config.toml
n_layer = 12
d_model = 256
n_experts = 256
experts_per_token = 6
d_expert = 64
d_shared_expert = 0
activation = "geglu"
moe_layers = [1, 3, 5, 7, 9, 11]
router_score = "sigmoid"
normalize_top_k = true
routed_scale = 1.0
balance_loss = 0.0161
balance_bias = false
router_cosine_scale = 14.0
init_std_router = 0.0278
lr_router = 0.000892
n_head = 8
n_kv_head = 8
head_dim = 32
vocab_size = 19419
norm = "rmsnorm"
norm_place = "pre"
norm_eps = 1e-06
positions = "rope"
rope_base = 2210.0
rope_fraction = 1.0
qk_norm = false
attn_scale = 0.177
tie_embeddings = true
parallel_block = false
init = "normal"
init_std_qkv = 0.0375
init_std_o = 0.0
init_std_up = 0.0375
init_std_down = 0.0
optimizer = "muon_variant"
lr = 0.00983
lr_mult_o = 2.0
lr_mult_down = 1.5
beta1 = 0.95
lr_head = 0.00613
grad_clip = 2.0
warmup_steps = 200
schedule = "wsd"
decay_fraction = 1.0
decay_shape = "linear"
final_lr_fraction = 0.1
batch_tokens = 131072
seq_len = 512
doc_mask = true
train_tokens = 636700000
steps = 4858
dataset = "wikipedia_en"
Below are experts of layer 7 (counted from 0) of a mixture-of-experts language model. Rows are named router (the router's row for the expert), gate (a neuron's input weights, with its number), up (a neuron's input weights, with its number), down (a neuron's output weights, with its number) and show model dimensions 0-255. Each number is 128 + 24 x the weight over its row's rms, rounded and kept within 0 to 255. Numbers have three digits each.
After each expert's rows: "comes after" lists some tokens at least twice as common just before its tokens as in all text. This comes from a sample of Wikipedia text that the model never trained on. Tokens count by the router's weight.

# expert 31
router:110144137083083149161129123128131127122145098141122154157129110131133154168089102100154109124132157148131131118112134069140127176139118121128136176093121102141149130106155084131100085178124162162127146131198098139150092137109129137104048158111113128154121121104161130114138095126172135096146136170133147111170124154082146124112120147115151128117140113091130167110098128099159125127106116084124100141132143146131137129158121159164102111152099142112102110121142102108138115111124117141134183118149116108159116122088117143136153146163111167151157116127137111118097155128120168135115149104106116102153152103118148153077105114127150181138152128122109167118156104147140164132122127093138184125080133139144127130158093142142133100177095119095162123086123116100135106134143094
gate0:110114125101102114070130089126158071170141147067137203125139127149107171194120167146132127126141161169142148148137123131147135140138092085091113099083163116135113113138158103117147142088134099124098108122120108152134161105158146133106125149058138123150144107116123127162119129146104142150128152115128147146132120127124179134133148132113097103133126158093082169163163100117108158113146121171126155103101084142121118102140133143155159164117120107144099102148142112142130142087143140123121096091128129110134096168086126139113154100171136141138099136118113153175090151128129089112146132116151125087116119142155107100110138114117131136130137103131158116145119141124137128123124111100123142089148117137098074106117107112064148133130131123098120120120135148111070147149099128
up0:117103159121133122091147106125054111186170162117141160124152114117171104185125154136092121116137133146138133141121123086141147175158121077110141145111208158128135124155121160091157139146146136152110110102105143141147134144134153114140102140095115104169096111124139164135122101120144127145140171148140125148156165120097111101124135104140108111137103139137122162132131106145133161112168150120093142080140089078146142175117108137130157165111121092137105117138130149127156126134157191113142135132128122134116144146121132091081158094174119089121123147125102106110126118170124139090172133169162133117162121111125111135106142127112150131133116121148133170138114125125091123104147109129173120161109143132103103105106086123075089147102113168112146146120153124124097140115085121
down0:134098127124137134086057108169159133115145121092150144116150107127143084145156137117142087115129172110116186113158075133121130135117133119090128121081123141116114103150100124096126164127138106132167096129126149107148182136140110164144188097125089124109139082107119126169124142129081129124125141142075153143154127123104144090136134129164142150101087093149113146127118097137163150125147110097128190123107070140101101110129144183124161153131159108139118138116159110141145154124126173118106073113142104126121125148147163110164134125124146131114143173091143138123146105186120145115118152112108121114167152149144121089145127159132078113118155152110145135125095154136124121095140146140123148154136152151166091124108115115089137118160121118123116126092105144136147091102119137
comes after: "\n", " from", " with", "- Location", " at", " on"

# expert 132
router:119088107113115128119093151134133139148123138140148104134084136139102162122139119121186089156122147141146149087120158132145131152106109147136115147100135161149149122086143128095081149141147170145118134124112121124110152095091105124087045161143099142131136115090113111127146103181135149100126124109146147084154104169129155116136133169096133147131118146104162137170116123095108123082106113117140132129144122153120124111142152159159142083122107096141110132120086106124133098108155137174103161142151096111157093160121127104139101119172127129137130112134153104106099122117121143156104100099120159072135146125126114121073105111137121159118104158134165135118142127116153156183122100137129190148119141184105143090142098133122193115151109154097142117147111118134110177130136150
gate0:147159115100124115133166112111089143070130166129138130121115120140134125093098090151168120147113146064120143120120160108140118148155103083141152114120127138165159144073125114153123136214170162124142096148120130178127109111149106127114105109101128152087122153105117133120125120130115139140170112121149127116133138114082148126109103116124089134052106134141163120129160107147135098114106107163161114118158160136099116145166101139167116175124098146117107120145127092127113089137099135131168186140146129168136165111094111124107114148125103137139132142110148175109098126071130146096112093093117173120144123148113139138136124148133122130135158146154114142113106123161115141132109108177147143113129085163145095150125131106131148125129171133138118160176106122080133150110144131
up0:144144107057162145138136133116124108065151169138143132115143138106156175130121096118176144128147150142115157144093156125158168184102042092156131146086141145172158135072190149097135145160130149139149097156096094140104139125096097125133135133153114141113122113124115153115175129130126123164166094112136152124133112133110183135142103140158142120104134127143146118152098099137082094114096155140135123095176149125109129117118122150156116136133082145148143126162111104150097111125115117135123138129117128135127091158130154103102112104139146105119142153099173130121133115060140133120118111079120164137134150126126111122121081129140104139117160142179132121136128124156106140144100138180157163114105133144146144117145154117096147154141133124152123132146124116110130164102145155
down0:136177109153091149144100141125092160120130164139132106101094148125149119138107148156194123090143149114192099159115165130116142112113134161100178126118096186137143127132100109120094124145170088118144099128120116160129112137156166130119134155107150138160141073161106090174132137099156092140095137119128165112091160114138154133150097119113089146145100113132144148118112149175122128159144098127122128154151140103145107137133104121138130136138156136078085104117155083150131082118102116123170068135129118151127150127069108156130106139101119097130160140127180178152106111114119117102153129146152130170152125131115123128138114143114134132105132083095134130078110142137130095144089154100118120101153149118108160129122142145124109174143105127145086145131129117103130099131117131
comes after: "0", "1", "3", "4", "6", "5"

# expert 188
router:121086147138095137147097140171124153122159119109182150151123143097136134132112098098142147151159151139149143134148152096139119144125099179132155132124123124144144121138107113112085124163129166124080104088159133133158090118110128104136080177134103114203137131151149083092116129122138107102111122152163130127121110140120126139164140151147147120130101126110121153185103151119139110120095126095121118139145174132155114120147130140167113097150066081119133098110130074074181132122102099125158160098128149085133133111095112126146110131146102133155131139178112106123137140111123161105116119144105150091121132118118134142105112112147141136114111137118148169101159099164118156173124144107129186095117184138108140110098141136155115107156091111107140146105112099149096154089125127
gate0:086151118112129144157112143093107105129164131106173113158114104144142098075119159127165147123138119145132124146143155117122167131125137176129132195110105115104098131131143119126138107127109152165140164089083159136152110130105104104142092163162092107142155138134122110093142148147148155119102172163111179127141155117134128126133171102138151116143131116144105104120129137144135143127136135133101136134120107129193093132126116110127130126118109125119091105155122080114174127137128080151112108083100128128147161150107124104151157158102099158080128139128088161115157146113102148080171128137103165104084139160150107143121169140099154154148078128082133129132121144111108127186131140150187113105130086104158144111118140106105119114151138111103174140113106141138098125137169148
up0:114136121112145103114107149090109106126135132137142158128102121134155126085149144077166167154094138111140082122126126119136131131105103162161110157122124108148127134130121098119093146141093171148136129127101095115100102119132154134113062128105124113115142139142114158123139130106151134150119183149103167100144085118077129141154149116150138066124149126133120146127137143148166151109159133134125117123073106175151084161116109085142172148122122155125095145135093094116126130102127100150147155109123171115136139128135117112142156181127113166128113090139149196143119137153130120132118110086150157145081088143156074152170143166106145123133148095126150098147113107134119100144140141162196112114114125122170165120156160076110155124145107105112125128140113132152120156090125113
down0:131097101153130108144110102164142136083158162113142086127131123123103101114095124105146171136132150120148107176104120137089103105099179118103110170156118154070159130141143105137173199077138141148132119142120136163120164107129101133120141120119128089139110154128122109139099125121140070096169123097139107105105148097156127153102160091083132139139102109163109103168158124161110105097184114150133116107119103164121094135091142101098160097165135139141134117086136127174148121161114150115132141127130140143122137075101111108099128141146134112108100119158084143142134140114127141135140151132142141128121098132147150125098103109103148117092151132122075073117126160108108121120158142095157150102083132110146097122154177119153156129128143129126166124132128095141164125129136132
comes after: "\n\n", " =", "==", "===", " ==", "\n"

# expert 150
router:144095149111139119122110125148136122148164123102158166155095106108126119136108125101153084091132141150167160106133154120167152147184076166131139112131167156127106096105105113142098085167140119158121123112129090113151105148115143133112064149108164119133116114148127116099135157138144131097147123138105144133154116130110113132129130139172167149148110120086119138109145090103138148155144139127147135144127152106128137128133097132139119109152116119179125088133079078102125062125153150183157141123148101075126095115117117137137112148166132158156126156117129111098145159132129159124128141092117116127126135158139134140057116108104135153149126114107146144125104108155112162141066132092128172152125179175108132103133113117135131082140101088159138127111127124156081165148167124
gate0:114128092120134109154101147096194109112139142090114123095144138142138113170176146116112130130090089102128138150143149153154162114159139151112123102112137163063168174145116138120139138169115138112133148102126140129120070100143141089148108118110172164142159120126106122173183125125125126119171168150119095102075084135103140145103164116114120085114070117133134112074127118079129124133106163088125153128126088165174153152097125130117111134120111138170096120094110181104134119135096162124146153137134087157143132124119150094117138141099127144143116095132147162101110116136170150104127144100143117132151114138125147102132150151143107113154076153128156140143150121146149105136140125117150130134091147119107110145080115132140155138133134125109115117171147097092107124140160128
up0:144190107137123160150157135114156111112165143131071141124123123096142132109135109158196142085158137116162124149100124159132162153175129133080124082115126185174099166104130122182142115136099140106083175128149115160136139116094125115123128124099115134148122127130148136109134084120131125114144138082116098123128102099114140083102135146152137112153100143138156126112141093088116124140112122121079110123105108086104137181137126116085113108147158127119143128124078152134132157126138131158153116146124169131104099115140111140083132104132159167118097132142126114157135155153116135147126138118156110150122114130157100112129103112144157107102087163152142146068199115134114090139125113113126117129161150085153091117144108147123143130142121100146152097084089134143157120105154134
down0:133110144157136140156091095128143152145121169107163099096129149090162174158115125109118133117099165134118127109129142097115165150137149138133065158159149094136082158131158120085103145101140067174131109115117144141096128178140159115115094122137084116123137112130159140143089143137173107123151110078112131123111143117126091084136106089164172131119107108133135168133151098116090158157163133111104163085111125087119107129158096104150145111103138100100120145113120151134153161113160144193115156101101109123152095098155127161126152144107128144125132116112138129117155158102105102164102124129113086156122107144118123124123098157105138114161136120145145111099137175105134145085140135158132123099134172117165136145099103135092124123131117175136105142138134118124121110129129177
comes after: "1", "| ", "2", " E", "\n", ":"

# expert 226
router:095088141101087180109108135173134162159142105122134115149142126138156140104142120120159121150113122137170139125110096100124114144174110142140128121122134132103149122083101079119084089156127134139126138081154106102107105151107111147131080174113122132139116128126136103133135152147189115097145154167138175110146073149099163124141091165088143149117091126139148156139109156115170148110114144101100107128138108137121138096193088129136097127141106156143140129137119095089113121121164134146134191133149143080135102132096102132149143093134121154150162124169154139082135125128137151180101110115132166097125107136124147147153100154116121152110156113114132124117154144130107152137110108087129155123104135142092143141134098112109115065126092123129120173115103104112116133109134081
gate0:088069094140086126133136079136131145121113085134142130137113157124109107106139141118104138148131123100135111117085056134139122143113109157119134144115075148103145151159102152159123100105116170149161166113138124163132107135135100168144114133142151114093170133125118108124178148114154140125164149132107158147152110120126114134113090149104159112132125127153127123130134173108138145171145107156148132145131135126146137135179134108101096141146156142106110155169117151142092108128144180143111143120061107144140101094137159129077153134115103124168149125131143103131117102117148157099140095083169138094118160146143148169121108103132165166127153106138120117139161117120119120153121058122155114149120149156087097111111157117134141147093150105163117130116178163084125133134175131
up0:140127138125129105133137131139130159145097099129154120175126141127177079121161123078085146189113100119146119116117141112120112098165121132125150162103121101115134110150128133165134145176055142148114160125133159167146093114142133078142149127132093142127108099090128157147059125124150113127123146134106136145154126127088096096144130139135087090133128141120169128147119169143156115147169141127154146134133121141137120136164160143158108157181134093103091142102108129125138108151159163121131177145100148085085151129137159126109144109113146160167129135153136142115108153122127141134108124110111184126129125138149168122102129180123116145168114151133154110142148205122133156175125159109128092133105125121119166146115112106081154098142135123146140146141141118091104120163144115
down0:120117101144125094149107100138142094159110112094104122138091114138108114080111122144140107141150146139128150105114124132101151156115098088134123113152136182104116151107116115153093143125147121134124141124118097116129122080139142158127116145097171161107111083115122141091126173141136107124151133078164109097114132157148131103158123125136132151175131099136115152171053077117145119099129101149189147139141181109141144116113094174115110128163142147168093123139113136118129147130126161109148106120180139160132124153163133088112131149094099133146122119104110150085147160104094101140169127152158128120138084068141142099161155153124118099166139130158120125156126121086132114117138111115135147125101128087103137159108114129168172129181100149145094141110115137127105175144124137
comes after: " The", " the", ", the", "The", " of the", " in the"

# expert 191
router:116093125082100142159106166163130133113137110169177124179145138117102113109147079118146124100172162149126139119136130080159143134112105139114104135130119119114096100124118133106089125132130179153088096128188142108133105130119137125155102156089119091170175100114151100098125138120134127132146131143177131144132124125132178148141102156110169151155132126110133138157120169112135145096140123123111119112107146135130121098155135154157103141141110123107091138106145080106171110118103133148131164105153144092160139140114128148153110139147109173154107084142133133107156135112123121110151114131130107119128156082106131156106083085138109153102137155135141183133186123120108134178094170154131128114121162143124095144137139129121155102164060094121170165117130127141123144133154087
gate0:121121112139128136137100158132141144111097118124103177146112144137155146094109175120145132138134132124101129103176120149142101115130129150105120116139140155079115138112156115135127141137152155117150135122129119120137126148114116142109088123152112157173115130088114125137117177108166123150116147125134139084141149137105189134138121115132142123142151099107093114127112152154140086108135129150071132086085118132145138126101141192133127110112131134104146155092093125124114116119122065127141169077165115114128129162116135115154108109135123152104107107111133159103145165108117112103134059104183126171116163095112145117131110115127110103160142155185165104112145099140134080159152127115092148147114165108067148115141161131108198092118133102146152151100140149086087092100130140
up0:150166139128146137133103091134068079144107101110127103090112103113092136128163105102116126099170133075155139111134077116148140126141149120149110143124122128136153121112107127146118108084103130154127139118161113110102106145126097135122147131134154102081108131168150142146089093118132144145090122115152108136136114143145092107094151120141121157096137118134127151113162080099080149116118146103193118142125108157117136137173156082105107123158121124124115092148144117098080113092136169120078096196085140160094121105142105108124130141153157125136150110122118102137122133134137144180152164140115135118132108166120146128174147138135166109101130120108085146127102138130141152134130135117135129142173136121166122104132095130110086133095111173122102078200117127145143131157107114
down0:141147195133120152150163115139085134154143129137114099165163138145129122149134140149106082140100148127142076134147107157150130072147075114161122120145103117107147143150143133099144095120160109172113115171133180100155129146154116164138118119189145101109134110119104113115114117116135097174148131109127100084126128183132119111162169122142150165119099130123112134146141060119130123110136145117160134162146142151101149144091152135125157087155133136174150155130151121099142133125146115142114084100102144149114085083074124093130120112144134106108131094148112116101088138116149113151134150141127133118089111125154143170134158100153119115135136140132144133100148178141126087096142113151160158140124105138126098181112137147099143125109136109112114108159090153089142142139174133
comes after: "\n\n", "\n", ".", " |", "===", "===="

# expert 43
router:088116157121114168126141110143137163152143120128135136125122091138128146098111106114132121117116178131127148094147115116154119137147137143139126107117131100115146130117093070131084123147152151169108111103160133150149079104130120115102083120134101116185118121116107061095156159161175131138097121159134138104128079141110108140162152129113103096135097090093144180155130107125125140111104123113081099107138165132152105106169117146170123096121107101133130111117117092095153100150150136136149194124134142077133107100084100127140132137124078136160139131133123095107084152147139153142110123114117151093162133127103115141115110140141150142094142152113149144121158073138122145132077146133137173126103134145094125132145158128124138104153092113106172140084108098139147159101180120
gate0:115147110141165142110158062105146187118135138129137152124117131114122126163115136182158118150094163117132118116145119129131136122137075124116110120144114151132140146109160142137098133097152109169111105123140178106099160154143102129159155187097125138140114109138130126094176120159150117129151129151098106097116126133080099148101144102103155148101165137133111153136107157139093099156093144116122132128150118123165115167117071104135155163124133149110072151107107098126141086103102134082137118110127122109153144124139107124120113170134141113173100143128140164126106163127134144126132153103132140131099152089148124075143097097126115174142082133116159116152133084090144145133124154127136156086154152124126135095176160174119120077145172103125122115107138146112148091156135160
up0:138123133115102098142097189172106105153108107112105138156094130131138133084139095083129162121134114127129143128137139115139093148133111108123122105105147113122083092115105122135139123120094143118148107121128093130153097123119173109098103115143124141142125141131108136141099123102115098111091135098177152147116124132162153129123135158140089105136103126097121083092158133096141153088165111146141129136126074143075115078143164154139130137148145124142180100150130166116138159131163132142127085133131152113127109122124155139118116101115128150077136126115132122146178104130094098138134116150192103135163102125121136143115159139142128051114150144129083152079131165164197120142162117118117122157137118143113119171099148117126167138109105163147121156132136116158120200103154113
down0:134152116110135145137097134142112145069099140163154126141145136132142179106140097139119176123158148145097080145142120154124113118168157154096113142163083161167116101095164134127111106105148126110147156120119140110166109111107110125162147153153146144126114163111143172130118107137138161106140124152094149130113150128101112156140142145128127122128130122150183149151127110143114175142121121135080121109120111153163130133147119172161120126140122109114098072104144162111153104110135126140093114096141075100098100118085155117137126114099165134141108132100121124148095126082109103117123177096127140127157176095170123125105137121084115141188079150099128136106145131143135114137086145109076101119144136108185128138135077128115122109117110127111089156107073154119111089136112148
comes after: " |", ".", "==", " =", ")", " =="

# expert 83
router:117113126119141140122133120125187163119123144158154125156129141099082143101086088090139091133137154124158135101122073120171120126186125154098140138108140113145150126096134111078129125130113117195135097106155134127140109127090132143145104143150126104152140125104111103115156108156155167091136117134108175130128081150145136127103072125116172125099125128097124158108128132080132157129128126126086127127164161150162106094155124156142149092129119117145121117121129116124119117116141144169099129137138134110144095140081115153096186095122075151137148138138136097089124154093134141161091156094172122127142132155106128189088121135122127160146130153087168141108144152122131144164131125147154126127113137139109102126105099144130154117211098123143154143127091143113115142152149141
gate0:137124136093135126117139169150124139065119127149142129127103157111101109093126129135168153136119142138132107137124107140133134105134097159114119119103174143136123111118116156181121146130165108110097146110098146123103158152151143118179145114141108150136175125106152144103111169159170114111124103100137112110137078107119150142166136102160110135116126117133189114136107163114130154085132145092105113113097101147150131157133070159132127154088134111089123126148161094110151119154160092166155133140116096101169145117113138110132149082135157133123106109137105109105131156117110166097108135113178086157136123092138152113145143089142188153147145110144159120133137124184131131116170129122132140140098123163120117139149117126116085145148084102153113118063097153133167123192106128
up0:108140129119189121114124141153151144102118124149152173092149107136095122122116147158122159110097157165117109117132088160127122103104141117134135138125142110116103141143087150151179159128151131117121146171146177121108127099092146154175112087161102143097136108118124116125132151136115068121120167082133121156109110122095189123171135150122160138108123109111126158114098137140078122134157121133076131119121114152191135155145118168113100129130156114081142124094134139141123171141126142121157127115135086138128172137129146114094121107114110118128136142116102087140130114144104161129114154117112106081093097125158131125118111122123140146112177134097167094151102137149074123121119161121129099109119089137131091131105095095107111084131085070143162103113171136123158118153145156
down0:139111134137117117117139173122153159103125093173103112135188108156128173074152157173163110127148154101142173082174142094151131108121121100157089152116112138086128155096122103126107172119116135142138132151133148155161115144137135141131144168114116123144110104115127130144144159135145139126109153090165153108140130106132125146118088073118135085107128128107169158175103110140109121170123100147117089113124144080119132114145201107126139126094170134133101147130100142156094114124127120085138149145149131167102095115082172135113129176124133119104148129152140119123165118142132139162101102140139082091117131136131130129133118124141148141145099143107150106137149115127118133106158118138125077116127145171137126120122157167146109180151144129124168193137117138112098115121172162
comes after: " | ", ".", ",", ":", "–", " ("

# expert 33
router:126080110115137124124085093144151147108149138129169126160118134110112117115109101093140114136156160153166131099107139123149156121132112145102135137098155101133140106101165126052148099101108109155115092098180137127173099112126112107131118171161102110170113128109131107121162119139142153095151123140116125122161088135155169142088128150136123119141094138138116154137140123111085119146133174102100107118150155155111146095165100136156138092122092128132125114113114085102137134124104149152151147118138148102152090099081093152110154105129106174165110161140098103099115153134113125159148134151137100110130130142108141157058102135132141156126121156079117150102162119150145167150111130142147121077123126139105121112138124107082145108189074115100136141094130129132138161152168121
gate0:133127166109103143085119131165134136116094115172104107171096133134150187114109122099144126120108112146112134110136146115106113177059129104098150158123069125136140081110123149151134082140148122110131122129087110174121104104147131113160129128143145076152125091171151116097153102124148123111115160123151118103137110139161156087137120129169120160137126131129125082122102124148136066135138167106132157124126131116148114132157079106150146124143061162100083112124139154147134135115097137157151167130134156110189099111131139089082124128177151118111122153136153099138128129118127099114100124136163105111139119119100166099082124101128138114141084130106132171129111151087128123135152114133103124159121111132115118128118151128100144110101156136096158093106086108134150153150124160
up0:126125154128124136149141115132086132123125131152152138151063087106152090096139143128124139129118118091083129146115156098076118169116156124101164105139106118100111117084093165096111108125120113144096122119119158134153130106118143117172117135136128091126136157145121156103136139101166107125099138106147117111127131121159148136134103117175120171169154107123121111179111115124121088111152156139136142112115148109138142118119083139160116127132073140120117153107132119119168127106143146181164143139143171098157141115128165092147148127134142123137132123116146083149117103143111130115115148148160116185107078134128138101117050103111190099150133133115122169133174146158156146146166118156110107156170151154144154109114154091162146143141135134120132118106067176156163121134109127
down0:127092148140146137067128133112162144158127167100168157112132120121181088097123124172138127130126126106056160177123124130119154144133126165122146185084111158134143119105163182106146155151109069126142140099136177146160125136143097128133139122138136103121124069146124118136127155136141095146150107161096099115103116137131139138108114123135149102151121098129155118132168125156124126107095074142119134138077174159179127147123084087150132135084135172131082135129152127146165162095142153116126102107117156122113102122143131126120092129154118155134141155158137104122099161164152122110116140144141162119112129127107166094101147169139154137123164136140137138136098135121147147166118126097135071152162151134087134137126139146128139123140134090126120133137141174081125141146132147
comes after: " | ", " ", " (", ": ", ") | ", "; "

# expert 254
router:140105176125120138166117163158127129137147126130134160108133112163133155083132092135125127169127153158145110090143116082153137144170066118097096121112125125104133127106102103097126096157126126129108099157133135093158114118162136110083076127136088112155133128115151127031183100134163122103124114169144120116139123150100150130133137128123126122158085105102123171118121135118110150120148102127089113122134165128118135093150136148185118124151114111139135132118116086117161088098166145139141137145132162115159092149120124143153137139104107145126141138125138096116125135131138160108136106077147132105163138120124092159093105135119112125114107143142163131089156087159144157148125151128127176104117166142088138114170135104138158124160074172086148117103090091149123138136142135
gate0:127162102080154138120112116129121129112117154114123120155161136165103109105058135147161132136117143098115158154150113138136123128098097145135098147135151137156119132133096118119093119138193118118105161140150189134140110167121117114160140138167087128128147116149102097111128126134098178143125137126142138151150113158135087116128136090088144095144109159085190158113153132141114146120109161090109142105165133147169100122131125129120142129148115097118140070147170102128135129111119089126123125109123127119114151152089093149121122114120090074077120164134100116138141126177135149118140163107110159112166159086147122143146168159116173103156149149164124143136165116070115129149097124129123099105148165091110106141147079107110141133159118157123146143097134129100100146117125162
up0:152075180157115090137139136138149125136149141118122146110102106104141176152174103128124119134127096137159101119100111149135134138144125110125148128123089112106103145096158119127135151139123148138153049159100082122101166098153119125133137141096150096126102133094142125159162114109152139127158146174146123103079144090113185110130102170160117149127121118150102087106109117114144142155119118137125131126125094115096154147145113117110110087103119185131112127095108152126096128132091165147130098125121120107113083138136178117123139126129160137161125118096156134114114139084139121179085140146127104098124071149112118122119108114128100160111104129102157107125059171182119123103115134125132148127141130112110142135100173158089163114107155115111098128185111126150157127120111139
down0:106119147078169135140130160131130160128126154118112129140170108117123118097146122095123139134090115154139125160150124185143128093103118086114166135104123123118103124180119103156199154147116146136124126143144131101125144156145093141151104129151143097110146050161113169124139131134115139088172166126103163093192177144153145155115121121114124123132144100146110110125104168139145126105140150123148099103133135140123116124126129134150120132157162157116143138140107159167142098125143150117174126122143086160147157143118144080106135135130120173151085138128114136119177071142112129166135134142125155137117111129144084114096121162111110102151137139147145135151082169100125134118152121132155146098123165130067110133151133115140127079139086133102104124123203112131142116132132094
comes after: ".", "==", "===", " ==", " ===", " |"

# expert 117
router:118112106139120119134106097133135147123118101107148085135069100155117144123140101104214090149127152128138134100135128118132128146122121164126117149111111113120140108128120115104115142148150150149090139096149141129106114108130099149107081181146120133124139106074122121102128110162184142086091131112131131068147121163125146128126141145118120107148168127101158130173083110092149122095149106123106107141140145155131142121144149153127138105104070115155118121138132117122148130130179128169139139140137129102191097164102126137174103123154152150132148132144168108099096117114115139170143111132111136095143122127118138122074066102128092149132120164127160155160137125139123197176120135122130182133105132166099141091154126128140169087144094150151151129122113131143124168122136134
gate0:109182100132121116117100122132075138117130089155111092160152157086112097075144137117132103152181190146127122078174117108103161145189121139109156120143140089121128110181142150097122125107151115103105132104155109113154102083173099126126112115144126093123096113189153179119113109102106115131082103101112163137145091091097155094135121080115124135116120121123143108108116162113146130116162126106113094135097151150128107151141148123122151127131120125100088092155122137154174145082138129130095125135160109113122129147120137135130125167108157111137146099130056159132185113108160159150107174158135076128134150112113152099159139127146169155146123152119132139117131122127130158107145119125143141124135139110147135126153133108127141096121141141119126153158095135122141127122135142
up0:141191115122106163083100157123120132165140108126148127133130133086128141107092122113116149123163178119096114115162127095148159110128096131115137126135108119099106085132085143113118156098139090106093133075138101143108120119136133109079134117131148046102121086104164170107090134137138128180138155124143165143138093098094141109097119139100161109142108093165140076162133154156160137112138136149088089117085147135130143136147154132149120103170109120106125133151095118127097085126155117124100132181126128156150179081129121110144120182073148135146098102111093083126119112143148116120117122158113122146165136118127144153106124112119161111122120175115114123145113105139152133105143149145170147132098147144154124106140128099117138108107149164115114128159130120131126129095112140
down0:130104112179191129109161124170144140102094190108121072118130135142106085128166111146164111159179072095112142136114130148109118161167130118143100159122149127120053088123121145131141137137132137120208115114099122159144106113143139100149108125137098136120120101149130131146122114097098115125146176140103140113145132097163118109132144088111111130159145142116145116118115124136148072118155142132123149125165116134130108190116116136175093140079111096102121134156085134156128166137144160110134092123133169144118142103175118146127124122136119142145172152166150168142116127134124125083135094164121120147146154117116112109127123136159144115143136118087131131145113126125117102164167164121112129137121161121107101155094111111108146163144107120118106123159140116108103094112148083
comes after: "0", "3", "1", "4", "7", "5"

# expert 97
router:090103118117130163140067105121134158144163095109159165156105124116124168121112086092143107107104149125110102102138098121176160142192090135151119145117154108127128112131134128124126115107125134150093079091136136134101140138076128098129090148127092112113114111111111075089150136136144107099114120178141159142136118157110142109164095156130141103101090150095107126107116141094143125110108108124099111184095174126143124122150114151156136094150115114144107128126095103117130115117154152117163140117195148082116085107095103155113165125118128169097157141157122154100124145110151144132131149122147146103114126127113134143069090134094139146149153130144133155087150074153104151138117153130128118139123151126099106142115093126149124087183096107142144157140150119128122128120162118
gate0:111171105108144162162109122084141136144154133144097134098134091083123135150164127119118160125147137157149112138145146138146146178142138148107073137108136166106151122111111111173125148117158129143104133110134086150080147124125165147110130113065134064146119074069113113130109111159179126158086137136135112152125139120130138131170140177117160119137134136126092145128127083116121181133101140143104097098097137144126134114144101152087130111151108156089092120134089082122143088131112161116141138148173125147133126120111181107149120111150126105132136108118100175202174131124142125074147161130093126110137112143102152130144125097128114131094149102143127102090098117147129154113127108115104141131128120097120118114149099135128148147125115112148176142113112132143123152110137085
up0:093089126115126134119134140167143121150080140139160126170131092140127130122091145110132102144154112129117145105121142161128151110125100138087171167133137086172112134131163149117129127128095125117164123132139095143127107127108103131128135096156109171109134116155120154184148121084114100151166157148149138112154131101153116096138124103113078110098144121148130103132129136177133130154140089097055143106141131157109105125140167131144132133105135114140160068063149149151087167098114178141131107131073119172133144167122129125132138129100154139123156149119176127126085127104153099171148119126170098130164133096135095136130126146136151129133123143131164146228164128118112121129144165151141152124107112122127130130114129126166145135101124121128086110136108130120129139139175112
down0:101171128111108134141108157127084144123095091097119157131113137111127155135120165140128150116142132135139108178110146147088154131144124107096118109138100097115149110132156131102139161117101145114157123112132137145141108152117183168116110134121181142114096093098130155146138159116109100136138109114098133135159100154128147115123128144132106095114108147107175128116112117157104120091187110098117144126136163154082152143147118181162153145156120137145072123138130120130127085107141146133157169122107154160083132131111094149124083109118109149147129122101089148092104101156133152109142108141143211137136123094157123140103100075136102127161140121167119121142062164118144169149088127111152121121174145120087138109097184126123147141124128173141092127145119123132110132110160129
comes after: "1", "2", "–", "°N ", "″N ", "| "

# expert 220
router:150099149140068177160104124163173171156160085139149117177139139131139176092104106061152060136134182129124155125136117117132127175145096135135142130126134130148140153109110082146088127135126129148153110085132097100113124110124125116109092149129102147125099126125120103113145128143162118107115083172147170131169092157107147100139117173136143105120074125098134112119164124106153135107131138107083109117125126142168117129193138169131109093139111105131111116119069108097124142095150182149133179104158133101156086134077101148133150105150148175106104099117118115104145135120120138151108138130122121133130109133116096158131106120098127147134121145108132130104158138127140114158157152125113133137138149139090121113133122136158126119143117124167163163126160124132116116138138122
gate0:093122075126102145151094105108130079171098136062136153135110156092128087140108157059139131138123125167196177125139104140124140158135123112147157171128157148143149119118127141115120152139111152134132113095184109149114077106111114156126127133119152145092119097193131090134144099112124137068147150098118140147132115093117152138145169170164111097156149127138095124073079123117117146159122135107128135140154152138141116151135179140148150115114137121155115083137147125130112142131133149144118133126154142132119100143119123147135125177134125149094153097163087120127111121146136158117165122119131131086120140127087117120117163114115126131138134131146100166106131084136160173092124135091161137131110129121145103163173130114175106156125123155125098143133088123131100128125123106
up0:115124111167083102137125130130131128164138141143151106167092134133123123157132136064130125112109134173154129130120112115170141197110110108190128147131165160127168144117106115148180148098134141106165127168141100105120130126171126122137107115106122135108142106157140117130162108110157135105156149098118178162172139134113145092111111165147121106148129129108123152093102168116136124154158112147083130129090158103135125164168147209162110140125110119135119159102148124139128114143145109156174144109125146129117084163102088134150106158118127170152124136136113135095136145168111136112142107134151129127123140131106131114125149118098103144156113152174116126094154059145088150136154132136179153148080113147151140127144157137150087102169131118134097145139131120138129148096107103
down0:119195081129162167109121130144130117106104088124127111124158120159168147080129136108147106161093146085136129114188126132128161175146122122126094113151118141167101179108146119141114117136131121132071168132114162110153134135140146131172122109151131099097098210106128128162113138101116130128119120171145115141133128159127143125125104153107142107115118112109120115139143106121125151113144191076120112117103106113129117067118100118126163148123128122154130112156133140086119123096166151138190116099142112114130118132101112118127146123164168108138119127103158147114185149128131096123115101161107101110151143149147161092126129150133147156137140139101145110165112176128164119107159132096131137123091145152096126125071090129088118119151144128150118164130158105126129108157154152
comes after: "1", "2", " in", "19", " three", " two"